Weights of a small mixture-of-experts language model, trained from scratch on English Wikipedia.
Size: vocabulary 50257, 118M parameters.
Below are experts of layer 3 (counted from 0) of a mixture-of-experts language model. Rows are named router (the router's row for the expert), gate (a neuron's input weights, with its number), up (a neuron's input weights, with its number) and show model dimensions 384-447. Each number is 128 + 24 x the weight over its row's rms, rounded and kept within 0 to 255.
Before each expert's rows: "comes after" lists some tokens at least twice as common just before its tokens as in all text. This comes from a sample of Wikipedia text that the model never trained on. Tokens count by the router's weight.

# expert 9
comes after: " the", " a", " of", " \"", " and", " for"
router [115 146 154 135 114 116 176 182 107 147 113 176 132 139 129 145 152 153 152 140 112 151 128 145 121 170 128 139 107  67 133 125 130 179 122 125 113 102 123 107  94 134 141 148 138 133 145 179 130 151 133 112 170 115 135  99 113 119 134 130 132 123 129 156]
gate0 [143 136 108 161 139 160  89 110 153 125 124 121 149 116 111 134 117 114 110 146 126 108 102 129 136  98  73 123 120 129 142  77 123 114 122 133 143 145 169 102 135 114 128 132 143  88 104 135 161 173 111 159  87 123 115 165  85 119 111 124 103 127 142 131]
up0 [ 85 105 121 114 107 176 134 132 132 138 126  91 124 150  73 149  95 108  86 140 161 140 113 182  93 110 144 139 120 123 142 125  86 125 138 120 162 134 122 146 148 157 136  84 156 176 145 108  85 124 110 133 115 139 156 181  90 137 108 128  94 112 143  81]
gate1 [132  93 159 145 138 138 150  89 121 102 165  94  88 110  95 129 122 144 122 134 149 156 138 202 133 132 118 118 121 141  75 147 146 127 140 118 104 140 133 154 137 134  92 130 118 139 123 161 110  94 128 152  85 152 163 138 143  98 123 108 119 104 120  77]
up1 [104 130 124 137 159 175 150 141 108 120 113 116  82 145 112 157 101 142  93 104 150  93 122 134 125  87 172 153 132 130 120 127 106  83 148 134 105 167 175 112 125 134 123 117 120 126 175 151 193 110 132 166 138 157 142 109 107  97 116 158 146 153 117 100]
gate2 [107 112 111 152 122 102 112 147 115 121 142 131 120 103 132 115 128 172 101 129 144 147 126 142 130 156 105 128 109 127 130 127 162 148 142 116 106 122 132 141  88  84 121 145 104 150  82 130 112 181 135 110 109 137 117 160  95  92 126 137 123 119  75 127]
up2 [ 89 110 142 121 118 120 152  94 100 129 150 127 122 106 125  90 100 135 131  95 142 151 119  94 129 116 114 122 131 148 178 138 159 148 149 144 123 114 141 145 100 122 119 155 118 109 135 126 132 153 142 151 127 132 144 165 120 156 117 156 114  91 104 149]

# expert 6
comes after: " was", " the", " is", "-", " as", " were"
router [162 142 120 113 103  69 134 137 111 121  94 115 145 104  60 157 101 122  78  88 138 118 121 158 147 133 128  75 135 122 112 108 121 132 149 110  95 135 156 145 118 118  95 155 177  95 105 111 148 146 109 143 107 158 158 137 122 131 134 152 151 111 118 109]
gate0 [115 123 103 121 101 140 122 127 156 191 176 137  93 164 113 133 101 142 161 136 117 118 143 168 104 157 136 138 123 155  90 128 110 140  99 137 130 104 100 142 156 124 149 134 100  83 133 149  66 128  90 130  95 109 146 133 126 121 128 115 105  79 189 120]
up0 [150 135 134 111 129 132 108 117 124 130 129 133 133 134 124 113  78 115 129 115 165 137 151  92 111 152 188 149 116  99 105 105 147 144  86 102 159 111 144  95 114 142 124 133 112 116 127 109 149 133  97 146 146 141 119  97  91  88  82 153 132 110 116 135]
gate1 [131 110  98 153  89  93 157 153 113 123 118  95 112 140 151 128 146 151  91 125 104  92 172 147 103 159 103 123 131 163 150  84 131 152  90 133 123 111 114 148 176 134  90  99 124 104 175 107 136 119 137  87 117 135 183 163 142 103  97 116 157 159 118 138]
up1 [132 113  98 170 152  98 133 178 160 130 144 148 153  84 147 153 134  71  99 144 131 116 108 137 132  96 112 169 115 113  99  86 139 131 103 155 108 122  79 105 103 150 102 135  99 135  90 149 123  77 108  98 162  99 169 103 112 137 106 134 108 137 124 145]
gate2 [ 93 112 140 159 134  77 118 163 163 138  75 123 116 176 130 123 108 135 115 158 126 157 135  81 100 115 139  83 172 102 160 149 133 129 140 119 119 138 129  93 115 147 138 132 158  79 154 111 102 109 100 159 133 142 125 153 157 111 154 112 129 104 142 139]
up2 [108 118 127 120 129 137 120 119 105 102 116 128 137 135 144 178 165 125 101 133 105 142 146 117 156 152 145  95 124 118 128 133 157 115 127 104 168 123 128 119 134 108 155  94 134 140 167  92  88 106 108 136 161  87 135  88 115 147 125 112 121 131 140 122]

# expert 8
comes after: "1", "2", " information", "|", " career", " Department"
router [147 146  85  82 128 125 116 108 172 146 135 135 109  86 120 137  94 102 121 145 151 120 148 137 145  99 139 137 125 150 109  53 173  91 136 132 125  92 167 108 178 142 127 132 124 146 113 105 100 117 113 140 109 129 138 149 132 133 124 105 126  92 127 133]
gate0 [ 68 132 143 118 144 107 130 167 140 161 119 122 150  89  67 146 133 146 123 111  61 137  92 110 116 130 168 121 131 112 117 173 121 138  98 132 167 159 108 160 117 118 147 149 121 123  87 150 139 121 146  87 153 141  86 153 125 118 128 128 120 113 122  91]
up0 [140 104 152 111  99 130  78 135 143 148 152 153 122 105 112  86 144 152 156 154  96 103 115 105 140 125 191 118 133 134 160 143 123 153  86 128 190 136 118 164 116 139 141 110  92 152 108 124  98 120 169  87 118 152 110 111 140 127 143  88 156 123 135  99]
gate1 [150 130 129 121 121 152 128 107 136 145 134  92 104 134 151 154 134 158 139 117 112 158 149 117  77 150 169 107 125 135 150 184 107 115 120 175 157 144 139  63 132 120 126 118 105 163 124 201 162 105 113 127 177 167  99 122 113 124 116 119 148 104 106 181]
up1 [141 161  83 136  84 152 124  88 119 178 105 112 110 136 134 148 142 141 123 119  95 118 111 128 108 171 156 116 130  84 130 133  98 135 117 151  84 149 159 103  91 126 146 130 130 132 133 145 122 163 131 108 123 135 104 186 127 121 157 117 118 150 127 161]
gate2 [105 160 139 126 163 109 104 156 134 135 155 174 141 114 169 122 153 127 177 159 114 112 129 147 145 152 149 101 132  77 129 156 114  94 107 103 128 142 134 168 112 122 131 147 118 113 112 118 134 161  81 146 146 131 155 144  85 102 104 190 167  95 153 120]
up2 [ 89 144 141 121 131 113 116 158  87 122 156 153 127  87 127 163 114 128 140 171 130  90 128 127 100 133 199 144 128  72 106 131 153  84 115 121 158 112 143 147 108 127 130 156 156 102 158 106 146 148 145 115 144 116 108 150  84 132 148 171 173 104 163 154]